Weights of a small mixture-of-experts language model, trained from scratch on English Wikipedia: vocabulary 32000, 9931 steps.
Below are experts of layer 4 (counted from 0) of a mixture-of-experts language model. Rows are named router (the router's row for the expert), gate (a neuron's input weights, with its number), up (a neuron's input weights, with its number) and show model dimensions 64-127. Each number is 128 + 24 x the weight over its row's rms, rounded and kept within 0 to 255. Numbers have three digits each.
After each expert's rows: "comes after" lists some tokens at least twice as common just before its tokens as in all text; "mostly gets" lists some tokens that are sent to it at least half of the time. This comes from a sample of Wikipedia text that the model never trained on. Tokens count by the router's weight.

# expert 7
router:121131124121133140138157146115080104100128081160105130107144103140130094166164158095137166129133163128099143161124112140169086146102119116093126105131140105085100067138109132129153141120118120
gate6:121145102120081137143143146103129171136108147096134142127115121155089117136120114103120092102114070125119142191119153133124113095103126142151137116117155170122092117139154113108143123094117137
up6:130086146125144142118111114139135093111164119121133094143126143078155116128155142123143135144142192119140117072156147133165117133150129130109100160134110152157097146122117135156102163131149129
gate7:129127119119143113084135151126126171150159147148118155132132121114171135157125110139159076131141133116130135098091169093110128124110122137100145123116094096147116117134113122130109122095133172
up7:147114135143090173191121119141118089088118112113139113133115145133084148123121129118093154127126140133158161138132082143139128123147131137153121133127161159118132147136126117123160137134123112
gate8:132154129124125133182108107124114118154159196139109099096130100173150112146124111152127126108150101147147161147110123141139130143138122148154150145112154109099139112131108107143110162105161130
up8:107152148138118141076126123127092133112115164123131153111134126103138126082120122072107128108124092142118134124157138128093118179124175098106117133157115140137135149132135139151166102096117151
gate9:147152163163113147118127145150078146104124098168083133096102149138136127094101133085117153141141125149147148090109117098117120138083153111135114090148157175140158166125142132130149151133123139
up9:099146152111083121128121092174106121114070104135071134081104155147107137145094142115144135171142116144154124108121129094106140106105135125143113100149126163131109140126127122122144157116116115
gate10:142169133120152108149178145145124133105122096132142114137153160137078164131105119153115136153096144118136171153151159135143145129158166155130117080075140132106159154173163170121102143089147112
up10:094107113131143147121106118138138178122110178126099129106128117094182071112124151100166116105132124136125098126136108122106100103093098148102139102156131117160096087092102120098155134158121169
gate11:146142133154163083087107122168101076118133091134109102120153180111129126162140113066135134121125110146095091108151132122117161128113093100105119117135130143160119092122090147121117145142066088
up11:103113132107085174167135151087166177135114157137152138138102088166116152107103139188121112141154129128168167155103122125144091149123151155152131149114115126098157152127168118133154115112194151
gate12:120123182138119113172113124130120100125142119114119107127172100152125144101163153155130120079126122124152109134198113124113102105114144145143148118180148149169138103157117126095135104158105112
up12:139127159126150086169134120146122132122120128127131131124167108151173163115179140136133140096145140125123113134159099111107070121118139122136118130149145157161152130117136137069168120137104133
gate13:103140096107112136146145129173155140097113111146099132153125105123147116126114150103118138127139157133139160111101150121131101131153183106109182100115144139124101114109123138138115143132145143
up13:094141163088092136111144162139133082109158162135117091096166113114131088134123188101125117151165115140076153093121160103099145131104110127090163122152118144157127114075118168072149135151128126
gate14:148122122057129134148099118088114116200162146131141147093167135128116113119148157194133130127130146132147116114103167132126139138129188063134093156122118112125102139125165168112162164090131100
up14:118115133175113101102127122123140126103115114122133117138140131117140146125147134077116158103098092165118117088182119156134137129114080118120130138165103107111144136147090155124107088163118127
gate15:110161148136108131129166120130129159119106139129096176134067141117163128157158124115145108154131136123113151119131121119166165115098125129112125113102086082121123133146083136152153083120089117
up15:090212133115126161144135133133158125103109173158086166133100175113176104129161134142132089125109108126128164140124123132130176131121119142125127131110122111113129155143111131137111082132088161
gate16:122119146103150131141127124126075147095111128144116127118092156109143110126141099131125134129093111130135085135116114128151095140096157108120110148188132118121169104077136119132132125144126149
up16:139141120148126121129164129084159111142123129099122145140165124136112131123114139129131121121152098106100166110132132112122169087156121146133115132108133141117097127185104098106107157116137112
gate17:100132163123132087139152118153135177130110131145127118142137155103122144142119138139143138119080122139086141117132124146132125089141129142145161159128117144105162141181147076168160116100133146
up17:101148111158136075150111126179123134121128137092152169148144135137104134112135153130123107121084108153112132128110135130131148110148120151147178192102097158134141141175143096147111106125147141
gate18:101104136130165103114131117088118138161162096157138084088138122129111123111105132104109116110156098126128163115131135093139106164130140136131154131165155118127098150126181150161152143102101177
up18:129135127133177090144143107068136133152133142159096122107140098121132119065114131142127123148140115155124157128169118127111126173097140119106097150118105093155053145090150141140178159103076188
comes after: "\n", ".", "==", " =", " ==", "==="
mostly gets: "==", "===", " ==", "====", " ===", "\"."

# expert 12
router:135152139133155144114154139170148148118141136102143140109154125108139099138126130143085100113112083127087107178128118151103116107118145132138171145083081134152127114131116144109095124145084110
gate0:150137144124135070149096143120117155167114107132133177125150168121101092078124115090086111123108144148093141123107127121101090141140119084107138162185141137137136088113160120112126154130129109
up0:111137154181132120155088136179071168151108124104105097136138097112161112110142122137117116109117145146116118115127113161113123157152160110108140117116096163122077135152114116165113148164135090
gate1:118131113087137150114084156138152091120128116133151126117149123106133163140124150107117113130133148148135129113152145139145138148143117133143128085132136122141092132118125118094142121106140123
up1:133141094115111108120127129140132142138126136122135147129135168176146181169105144154129128061112143121130150107131123137124122160125096137144106106134143163158103143133153156116143062128120119
gate2:135117164098102130140151125158131141127130129128128108129127119150132124128149126135146093117152142160147110117141157120150117126137129105127160153122152116144164131135096106122128125115110106
up2:100152104126099123098081128141114151131134144132160123144107129127122129118113102116131176153077129123117155115112139131126095157112121148143114112122129103123131124128145132160149137126094133
gate3:112119138116132084159106113164116108075110124105115147112149115114154109113156108107142103126114118151099113126096133132115113134108116112141090162168135147124164083152121087197103136162134130
up3:095135114158163122114098131142121109122159116097093103120147095138133094115101102162147099161128184168130085138153136185083123140074133119086108183100117165121105096138140086154116144153110149
gate4:118087140176127141099098165125115141115116181124131113075110077189114123118089144120129096136114077119129152122142120150136139117097137088091119129106160111136113076122126124122115144062145111
up4:155073124135141156125100143145133123125130152115132133107131077164105105104098153133133127171132047083144168112150117146130137128077146127089102116110144128113114087115139127105061124099106126
gate5:182140135167130105100116092129134177136101141156149118109135106145101089115162126143123125146174160091085135157112112152099106065115109108162124158138135093147136127159110153148124123133143143
up5:109091129126127128155125171131147091124164151151120129136092136137136183140159130131094116121120142157164127099171154112176150138167135168153113118164130129122126128099162121097131146128139094
gate6:124135153131115111161143181123125121132164146096109091111146154136103143135116124125126105129106170155123135096142142122167175153128145140121178103152112116117071121108097106122092109129134127
up6:125116114124140136128123112102146154103118141179134144151111111136129127156166130146151151119141076076157116131116134158091077105131115111120085108120111149128152121139153165124174135142118126
gate7:148122118142125126101158125139111142151124107091132116125166116062110125088115120140129128143121080137114101100134122129076115131128131145108107113157141131103178143145123158126150149129096184
up7:086159091086127119091097114109133134105129121126145102118125108103111135119137106126124117087137121139094097166191146143132157112139086124125134145110108127096124168115134135144097081167158162
gate8:105114153090127105118100121160158105183143093150087116119135134127160132144157127114138079115153107141106130092217157101156136093110151133144087098141140116105169118119123108105115154174130161
up8:090141157126111118126135152134114118172150076129127113142114152128151131119164186100089072108144152116135111055197134114163136140116122129116099153139149134129164114106125124125124162175116136
gate9:115143117148125113138139103123126146119092112120127135145097112125132095160122107071120177144091117128087092119131107106166120111141163118122114123099108132137089114105114151131168114113132099
up9:097148146149102180108080119105109109171117138121119094132075119119107159109146115073164130140126106115091112146136118131151148084110150108128112114119122090141083112142123148105148100169139079
gate10:139088135135143077132146152103143116120146116129122091091145134123158125123155143109121136133141073122141100072113133106112135135141127161131138172119109105137132131132109120116119194090116102
up10:136122154134140109119145118107144177097123136090112111162106163146092089112120138175146120118147137114172146176176112168177124098125133113129124104139151137127154116113158152133125084143129123
gate11:127107125126073097158108117168141115129147124109127114127150166136148123138114124070123138141076092131147112130108150098112122118145125131200147126145079153149159125109065088161154143142135150
up11:135127133123162137135150162111138112162089137146122071124104147152127115126147112112174089121140121157089143122157118143115148072126142122046098101137121096097166129089122105094151111132124085
gate12:087138113114115149128080176106127157128167092126108115138157133150114142173106142167162129143104134109148124127096131158142158120135107132084108171169088102110142107121133127134153122115134153
up12:118097181118153104143159168177140137085136138130158119141136131128084133097122103153130137123164141137110117111145111167128132132161140180110102079108155114139119129167139119161108164145154166
comes after: ",", ".", " that", " but", " which", "),"
mostly gets: " that", " it", " which", " but", " who", " when"

# expert 1
router:090136121142122155111108129150100140142144147116142143149137135108140156098127149140106127102121107112165117158113118154116112130141127161127161125148087154107099135132142143169134145124101124
gate0:144102130137115184111177137147124154132124144097169112133147149095106108110120153125142143146134144095158121170108132105089090153132121119122149128197116173118137144135113087141099118102128096
up0:141160134112159072153083114102167122083105126154100088143119115166143125152131133128133163140133094140138110113144112127163136136109139140115095110088139103134089117143135180103099140124093164
gate1:093132166085124144156118116142119131124132137147128122111133154097138119171123137132097144122133141070113116104180124106117095175149183111093078142139107098142093146101171126123120067121084092
up1:113128185088136150121133136138106108126143164107135103119148151138150110182142123132128140089104160060102078122145132136129151159121134107112120126101067095144098116100185133099127105131118118
gate2:131147141141084104137160096143149116103126154151157179192139094115112134132150122149121127132103093157130149089140122138148107110148149097120149145156105118120112139155161124191131144139149114
up2:154111132133143113121087130141109154168130074115137128103155124121084107106146137147109129109147162073140112164149099151124162137139145150117132137097142143108134136143072137107127143097116126
gate3:145138138162143148143121087128120155130080134156127118154150190145134153140152095129177131169129108166104178139109111145157125140156130138098130135109140105125093132145105115118105103117146131
up3:124138117101134104115125172110148095130180136128179159103108108116094118121093128131102129144085126078107149129111139121102099131124070092145128139147129130144146136110130145126162159111107146
gate4:127127125135103124123143106126154156137133108148136148147144164109120137183168106129142179138103140093104131101099118085133081101150128166111118136141123101110116147097135107125152093104099126
up4:139153149161096114126153150107146099110155127087149076093134131102100107082096084147139092106123090175154148146191155107128155101142134123155119098119138121157148112168116120163139117144160148
gate5:150113149147168146100144103131145096119127103119136134144116114149171100113121117139090143154119154190137123103131135128107162115108123154125142106121148117111104130074143108124128169080143116
up5:120148108110126139130095111126121141147122116148115127157097150086129138152126133155140100108203089099134125128134113145121161132133148134133116157109152151154110125176113128121122093188146120
gate6:107138121104124106093128116142193124145108135147112150105138131165143145122164118130155162136172143117150102103138174123097136137124146109131117165118106117107117105131115133143107173083088117
up6:142125143133139156171143116099040123121145132087150116136122123113109111131105136145107102104088133144110145157125080131130098132134103143146123113137139158128128158157116114102166069138182142
gate7:169120162143099109110139107157143083094123144142139132102107080150119110099093071099126140110106112084103120125111105117125121100128150135111081132131079142122168114133135106149132176135103118
up7:112114084112121109148104127091118150157142143148109169166173189099135151143174145166103130121150135123132126112115127136105128133135129103111127120116154101107106132128104148127122138153134102
gate8:145061131110142167159096095143138134092103139150145099156136081146126147119108132128133155135103125118152123133097105118140092100114151123148142169136145124147128118170150099132153087163132137
up8:117190156139111079135146150108120136150154150121142160101124128086138125137121087091094130146142127121090116170110153156115162144144098116100143118127114126154107131095115181114110154125120107
gate9:096192134155128138112150155072109151125114164114100152135106131138099110142107186131166142141108122110146085104109138175168136092162104128136166130094115128103146176091130141138129121135132127
up9:135084147102085093165166131174127111140163136131154133127145114112149124123138101150101093115154120120127160136127117110108106120098162107139097150162133115162105090167125136124148156159092138
gate10:125088127135131094153098120128153151111173079126119150106119135139116111110139107133110146149120143183153180060139126122091119085090094094140122141111214139113139156160167086094141153119130138
up10:104104108087193100127070161104119112093127118128132166105121119135139161105118133129136127083105113109133116096119138120131115131111112132150160153156149144123147157134146073120111099114146149
gate11:113102105111118111093159117141113124127170109123179140159126108153128131112139121087124144149114151100110135138136116090171112117163103139171106137081119062106098167111082141105167106148113143
up11:134095142129112142116145109111125130104156112116206143140108128132124161103159130111156125158094121081114125135128127111130093112162086162120104122088146110116101150107102167117149120149098147
gate12:136124083101099116150127138184133126166132114170106068057129183150151103151092096138159101133121105141131108118136113164110184164137114123115105113113108128140169125139118132124118116091141138
up12:116112101095102133163137134183149137176135129142094063108168179175144112165097099126159109136101108173120115123136120203129139152135113130130121137120128106158186143160112155115149149094144156
comes after: " the", " a", " and", " of", " to", " an"
mostly gets: " public", " different", " large", " small", " military", " late"

# expert 3
router:143131136116113055106140134101140133104161114125136118131134151162108139091124129131163124120139162170132129126096130093099159131145127123133141145157168122153171171125100125138127101085133133
gate6:149132112105110126138117086160130120150125104108126131116120130187179110137102082129098133132153141153158160120116096119138142084080157125087136155132162147091111122126121155146153097146097128
up6:115104113124107128097113136078164100108098116133124142160116115165101131153134120119169164112127091096126136123185130170112108130106111096146110074137106129145152125134123171141085158104126127
gate7:173108131092177158147168113152081145123141190131132139139130141131148121127139145092125053164153117143143134131122112132091121101152148139141133138153106140148127124133145105112111136123120172
up7:157149099148121139130117178137167110111123113170174172098037156124159124134113089129170176078139132134088140124153132131128124093085123129179127123103113082183142088140131150118135158114115135
gate8:102175134133135100136123133149093098155119153176109138145123130154127110121116140085153151160129085119111158118122113131115118081131134137096134098158129156129140127157099119138137116110108108
up8:071120137160119137100154110163067128150148119162114145161145132130113099154095152090103137124133143172081113101142103113134157097123122174151132143109099132146136111141134139130131108115123157
gate9:113122160166130095111098114102157136104106116091078102127132124160147111143119115118140093108144149134071128111126111084119118112116104134148170113117100146141092102134138150104114115126116166
up9:138172095095107176164153126134070116123128144149156131119125161129124146103132140144107173151149127108179105163120149175121157137150131158132071136119150130139141121096146096159140137128153098
gate10:098100131102127114118159162095137151158100140107125129139116145140139131127133137107117115134131088161138113132120135100141109118141135144128112155152110149169138138142147108127104155116126095
up10:111111139105130096101184151096149164153094129106107140156121150135163153111144148115132128132124099168129145131096144141133092135170118130143101137116121142190116137120157107087112172148100124
gate11:140118112125117115128125115117151132136114134171125151145136096160158138146134113141072168163162102124132128135096142088132093147115119164156113128116093114149143148119135128128154110151115095
up11:090143124121123127141104144129129143125138131133088083130108139125089168111116143139162114117059133134113123154151128155093145122170144133114130126119136149117129125161118118115132127063178163
gate12:125119128132109122114111096111094147134137124136135134161137138150136140142112120123145088170137131103131121120167084101106186180154161150132096137128146100150131158125091095119124101115117149
up12:129096137134140142095108102155106125149146127165151086142167132143115129120121165138149097120096145140138134130163103152077144137095137142147143124118137098175148139143096109128176084148133112
gate13:136135164116119108106125137157134127147100140088098134127097074123125138103117143131155124136070109113131153111120136107123138139180134165106148178136136097127111107133143157124151118129118150
up13:171107155157090086102109148151120140180088116140157132130171105139136109127130137128134160122135121172123145095099116121137085142179144141105137114188171121174074119150084114135153117120100121
gate14:129116119121153093120121138141122131107114122118106118136135166174126213095140130104121137104110135147139056102144137146155159118173117146178095134108132137116080172171116152066137123144154139
up14:137152155142081149085116174138129112183140158152117089142125124122125090104128150165147114145135135130141168165081107093122147150091114089135143108167102137100152109092163126143136162125098086
gate15:122081112118169120150111140130086117128132139100140104127137093126134105111163165146160138111158160125099150134132117135158163134114142166126122135093101126163092130133126147146128147142158102
up15:102098102103121123128138133171109120155106137119131118138124094115146131101117155146146173087128166104160128138121094124151149129123130167100103138117102140168106128118129149142161152145137077
gate16:096099117105082090141133095088115104119137086123145128140134139107139127159093125146122148097121122131123159103106100165116130101095120130136143164150166120153128154125161100128115131122163124
up16:139136123148164167158083090133132108120173150133077102126126168158107101110136098143059137119079094118148096163115136120175143136120138150135075127147126138148161085114105130120136149191141110
gate17:161128142091141117116124146143114134189079138162116126102126125170124134090118142173173132154111134132187137120146129117115118126118126112141091139122137132150135109131124130190149130111146154
up17:116139114189114140152129118159143128097154146111150117141117126077132130156132120130083138084144120142060124165137134164138153137170136150114194104120128125130105121115119156098123126153120154
gate18:099148125127095123117065093110109134100125094108129100114075178121127139110131144141159131139141153142155137120111124069103139126104145127106093177162133153172099112132161089128083151131152152
up18:112146122121099104131112088124103122106146098130098117104097152130125148098137134135142136153147135175138145122131171127112140128140143097128127132138156116179103132135132085160078184133127153
comes after: "-", " |", "|", " (", ";", " /"
mostly gets: " •", " Succeed", " 0;", " Born", "′", " Total"

# expert 2
router:132110089140127091163186183091148160136164144128159092114129140075098112131135082137129104129104144154148143121097105127162110127095154105142142114134137165127088154122162139127151113135128137
gate6:129104099141088140117115140197153134101105119115140150110092074137137111142105137117125135122156157165155135118143088171135104124100147127115155103116130102162070106160134140171145112139143133
up6:127130110121114125112128108118094136154140127137128141109173167154125142119152140181135133094089148123097122128114152139128065118144152155162118135152159145086189160139125096098084125150125127
gate7:111099102116097119170130111083109136125155175130152151132125162111142091144123129133105138144153144102157115081155125152083131108132111133127132098123133153116093133169130141129101155102137167
up7:158153162153163151076118142173142115166110109132110139113127097163110152110124117104108118108118124129096133181082109127142115152108127116128116172128123096162166109095119112136146086163123088
gate8:148129091118119119162115093136057166162161135128098082152116143101132119141141136125147171163113157124096172088175111122115115090137142109136106144100144107120123144111104120145130109120163139
up8:123108149123169163094138151119184127114116128130151194095150144142111122132123122147127099106136111127159113177121122126116129140115110150127150114145111159135147109157153155107145139125089122
gate9:130093171081139118127136149090191129100152101106146159120138139126126112102128092057167141115188130145114120133122137177133149118140130142149110134183136109148097168112150120106141118134114119
up9:111144138119152145169184164098127156104119100129110133121108141107142123128094086121112122176124114086093135113134105093146115140112083126110094137142142125144132127107143133097095159148117190
gate10:064099114122137148126141163139146130126158170127111088159137155153117134174149154156141089120132114096151189095086127125082102155136105166167114160097117152110094131093132132139083113120106145
up10:081137108112156155131100137126123126134159144168107078130153143161123150144161172145115091121116116122119172104104145128078096144134114135128113138096102123122128128117118182148090084114137155
gate11:120127134113131103128134171118144123134135131065148180119149127143132154134141127169114116128129091128153170153146086127100140085124127127096137113138115102131136103176084100115132122143114106
up11:125157111148128149137127079190101122118101131127152091149146160132125166099123095101078156109134076122157103148120145115103143152150155146124162128126137129133111106117136150095127101131117111
gate12:116133132164119136133106160162137089118128164128095101093116141161173123093145158120192131146144090161149172129161142142108159156121159103101094140142111136105178121075126163136126107119160128
up12:080122173152090139105105196178106069095117179121094128096105161165161107110112136121177142160114104147158150117129135134099147159120138121097103137128106153124139133105113147103122136126147108
gate13:127091133117109118148173128129127138112173104175125158101125098144121149108107140123087101129094098142111125108127129090150126135126138160142146175157153121127084136136124095150131136133144146
up13:092160158121118124113150133106109127120182109163160142092128152154121154119124139137114072092123105148114142098132125107152100102110086148124109170157142147162082142102160100146110136145158151
gate14:113101126108144101156148134107136133098115132131164148101120153082154089139110101122109097121143142132138109107131153139103095132147123099099149106116072138128165106128092158131091134133138166
up14:135169114097128166112120134112126122185122163108114129140118137147080161110116151135110156106126109127113131183132130150132116173121157188132117170116150117127091122150142102111134151161165121
gate15:136132138143113130209155122118149118159152115114146085138126093099118093118098095096065127164142127118143123114131136161159126130113150139134166130136092157130122115087127157142137092083137146
up15:113141157147119096127148171105117149110139121121121139117146119122083120200143080121122120086128123150127102134128153115150130132127149142154093149124099116122135140160157126108149119144119099
gate16:143125186083132087128121109098115140142102121104170121137147136115094136125106126131134059123083105133072132129123123082125085136116149111153142118126139189124095166112117120144114128126122161
up16:144122158162123111107115111100121170131126143122106093114118087089126142143102166154152144113145135093132119115127122079112113206094172100136121092137137163144122147167116099155112109125132191
gate17:177122137137132138080163112151121127157115131097125111161127158135109110091129179113149142180117154119088114130131150126166205138137117125181146115127113091148092116121103106111126127118119102
up17:173142132130137115081166117112089146176121154113153112159131172119104125087129148145159140179116133118097113166144127144158187149127116112152118126122111117141097126121126107126115109124097111
gate18:134103137065139123125123168113175105158144124153127073116098104114150133125104126158116083113132102090160139195132151136144092153079134113128103131114180110113076160149108138158145154127150132
up18:149149094172108115144117116143100156125114147121096156145162137151132137147171136102146190169113128130080142067103127137124150080186131175140135113163065163138175105133123123087115099094094116
comes after: " |", ";", " 0", " 1", ":", " 2"
mostly gets: " 0", " 1", " 0;", " (1", " %", "%"

# expert 14
router:140125173121161129140111091147131128104162135094134097120119138163123118137103124120131135146138129154147126134139175125134110138122129123124137133159112120118159146144105109115141126121124139
gate6:093101149106112138135161125110120150110112127093083139110119129162126131109152172112132141131139164125097180131125101082152140137176112132108128145115085112106143134144082103142154135106141133
up6:153148114181150142118141122168097173139102133107154116124148155119115089094148123104108126126091164147131103150098106172120118104086137075141129116130144148148148134097105145148126100121128141
gate7:117099116135126126146150128076133131137116095139157125104115120156155129106130133096112137141138119169135124151069124156111121141083108121127106144124117114150153140111154131117126166140121081
up7:153116105124153117119114127132122109129113147147153159131090115127140090114086084132110117123129162155106167093098134135126116106091154121090075149109147123152149140124131117141125147147161102
gate8:123109091127104167143122138115113127122128130137116103107139182107151122130096133129068135123103130107146171076156117104109146129069134105143121130120140123134152115164158133154188117153141115
up8:137117099155103153164117153119087129120144138126132127152132167107157110163102080118062131108119153085111137136155130135145128123097111077140141138116144091085154135126134138151172096167113131
gate9:137123110163095125100126136107121061159129169118167131134126104146142094115109137124112073153075127160156121129098106134123128144105110147104112097104151150126125105160129141129099134138113127
up9:105117089088126115120135133124179122101103108149098137144163141093101155174146126141165162109173127121131159107121122075138100144161143142105088135134100132140149119122132132155149152130121148
gate10:125101144129144149184143133127136145123137134117145114156100087142140095125133129116150163145155162081165102145129124090102119137120135152109156109151090165079113124136099114141121164175114115
up10:135091146121145151206142112121142135159128121112144109164104067112144124099120104118148141121179181097146109163147131113114098146129132144131141131160072141090110110162099136119135154151128102
gate11:121133130149144152139104137105170147154072135162140145128128148105058144142129153132163107124110105140133135042154111114142149116105158121148102124124121113142112135127116136184102106076086133
up11:105158131096133086113141113127124133090094108147143147166146118117102155113124134120101158165137127078093150153100103106143150123212117130156120113150195140120079168102129124101130128139106138
gate12:110138151108176115113138101140158167124127131125127129116147152104103151141125086132086135130099093128154143133161139156152119109101119112128100150130098109106109104105159136150137130110172131
up12:134129129184065172113139166133128083142131107121117146151090110164109101112117139130150174110113147099077168166125101088101132145164137151151127084156150149140140112104133124074114160124115129
gate13:152128143152131141127103090153142148139124114154130173134160101128130126131165125174094128168100100124129101195186171086134088112116095132163130129100107101110135144137134167091117141128126145
up13:121147104137133135098111130139107121132111151105159126166151110115081105114131131152082114108123139121133135111101122103142141178090109126140149161130104117102108143177144187123125101135127123
gate14:112111108152093161099075125137154143105129067156141154104146129108119118118166102149153175119127104138134086103133161087157148129114132126107175140129112110161130116116138134157150179105119096
up14:155117117059112099118110145126149128116121098118155189163106137116175158140129131112107162104122130144154095130148144138097094150152104134145101134111093135132089134103119111111129111140139113
gate15:086165131093114147130142148146156118119149128151106147160117145087137101145122110146098152131125111180074132125144151109120138112118135144154115160136151114155158147217159126151120128188117142
up15:108129132107120147090147111115127110089099109121103123126154123116119138148155126151156158149144105131142139140133137089157109123179129164137129160129124148141143155116115157104096116133119115
gate16:138112138180122109184145099127158114133151137166138173121130138158153125153110145137124107132116136177123135119122117124134122090148169104122107122150153141123121102130135110149128140151132102
up16:089085129142088126136133128149087151097108125121145143165101121143107114132107137125144201137135132135152108116140160144175132165122140130116119128106120106100108160126122154151115166130179156
gate17:124156100103134122142109146102073117160141127131125151148159100139103155130125157157143149130101112098170167158115130146142153113148144114172160107116135100129120094111144172138123124185112130
up17:106135133143120140151143112144178137092100087117123114120121160134068130166114127096106115112156154157096063152069110147118123117111172109136120155097132164119137112122091167139126127087098088
gate18:180121157140109144099090111094138119124131144110166065155153120156185148119118118108114125151126079092119143119113126123163119169155109149109115162109109114116169160103121110126106154138130131
up18:170114170111076129123123079119138105112145138116148100181152113135192120120158119110091125121139101117133135134103146132165133144155090169110110161100120095103163175105130106127094159148132140
comes after: " was", " is", " were", " are", " be", " he"
mostly gets: " was", " are", " been", " is", " were", " became"

# expert 8
router:129117129129136127145077129142088110122052131127106152147126142087129116118123097142137108101108155136088110125137146061123102098118122138142124088157160145127145164138132132144118117107158122
gate0:133171124129156109101102146159137167165114121168134145162089124123110145102155143147149116160162144151132110126123131119145135140181118139102136157143072135102138155143106143101167161141131130
up0:162100104130091140125128088088142115105112120103119101111130148138141110177153119102095098132088098122139134120138099156123126124111104127154123127121184143143124106104177126127100079116134119
gate1:114181130095138156167120110144104163094115106081130103138125104101117141121134133140105129127162095160113143106087123103136166161134127163146145141127097131174133114141131111119131113094106128
up1:212114120174115106119170115080156145120121137157174103129129165141110105115093146123145125128123171134122186093104129113118119122080112141161133129145093132112118154121104095102136119164145121
gate2:162118132098134120142102137130136126099108143100122060136101140145146094104137134152085106108121152113132121140167138108111116130110122154139100143152103113161107129075142118156112124123159103
up2:120108120127113140100126119120146148164131154108163135168154100138079154169108147082138131170139101125099116134113118123146119127132117094112137133091170118083144132126118148100114133141104141
gate3:135122148180162119119097110099105169151149115142130122118108155139110139184132150105124108142101116103113151093076142122143097120138107180101075168138148180112124142158134117151119133117135103
up3:109125143164167139113136131105119143175160113147140126105084154137115129150134149090125090149095126116090144103098141130165101118160098161107105150131129153105111182142141129125116142113158136
gate4:126156131144096124140082126128100151136126144159121104107149152115154128102144160142130132141113107155108120149128131102092159157135113151122149136175163104143120129166119129158103105113133087
up4:111158154127110137145109134116097144147114124134115105127124155138156135141116144157124130153084130159097108126141139126125161174131124142089127128158149123143120093128128152163111131107106146
gate5:112097130108142112109118091097105118114138145145158133111117150146108134141078122119140117122113099126087155149145138130144101142129136131144110103117110145114178140075117154113148127149118096
up5:141123148123180151115133152152140115130099109065069124104168119153120125158161157115089196132121165135152121125111143125115144124125106152129148147124100143148053101094141114121120127086100123
gate6:113120108093152129140101138153075121141138130158109132160155145163117145122088160109111121155151130107156089116114100154156156130182104128125124120138155123100156152173152104123123140140166129
up6:111085118082117135107140129109099127086132135139139110157155100157109131166114168116135129135146128131163116103130110151135116078187125135134143113108121124103159145150133133108131143131142148
gate7:135130140110127113128180131118164155132145097114150153118136099141073161148134154077130130136129166080150099134103122079130148140137146094127088163128154133148096128118122100136110135151147114
up7:126111132102126127160180127140165165159159112106145143130140100149059148135113122093146121150117154080115133144101138075131128118155151113124085161116147149158087130146124130111085126114144109
gate8:142146120098174145121079138148101154131088106111140130144097153143110098156092097132125111116124106119111126098107116098138105141141148141106092128124130129104123144159135071109131114125110117
up8:118124117088129143101112086096122148125173157143119141103138136090141092099142109170120157121114123102140097096138134140169130127177111099108148141111134119167131140110087136128113139150101116
gate9:102092129127146129119136097088128140154124090106150109131173128136094143097114147098163102120133147119162130086124154098121133078132102139143135116116123120119127133098151142122101153145116102
up9:082094128110136160114114110100162123144144107157158118154141116103116150123100159135175109112124136121131107084106166090119118097128142156122145099124122128114127130091157127119092129146117097
gate10:131105135085129149118096132149121131097167199145175113138147130149132131129128137092147120101160134135102126077143117111141124124133132116097111113120125131081129134122103182119128156143114102
up10:097130152143146123124164112129118135157081097096107115094145119091127136069136108163112145154091121128153102153078145147135144123124137157139124115118127147162146104122123096115106104118168161
gate11:118131110164104131149121083127145119122110141146102162118110095100144152150133056187120132129093117196127158107118112074145140128143113112111100127127115131114118130139091162120154088120111132
up11:120130101124140088129100148129138131144110152104121091154134108077110106138116108136108152174150111143080151147133082132164124084158148133166116136118152118109140162077117092146105142134148128
gate12:101165168097137090111178124110161109108140159086146108120110167130159136119127080160164079172157123150150131110081140153144130157131079106119103133146125144117148161125189130097152127135132125
up12:091125113091160104129165124108141134141135116098152097129173150168126150140153131145165124118129116148153132085114139116147086126149112167140153131163125103144150152106193129136126134095121175
comes after: " the", " of", " in", "-", " on", "|"
mostly gets: " the", " World", " National", " third", " second", " Best"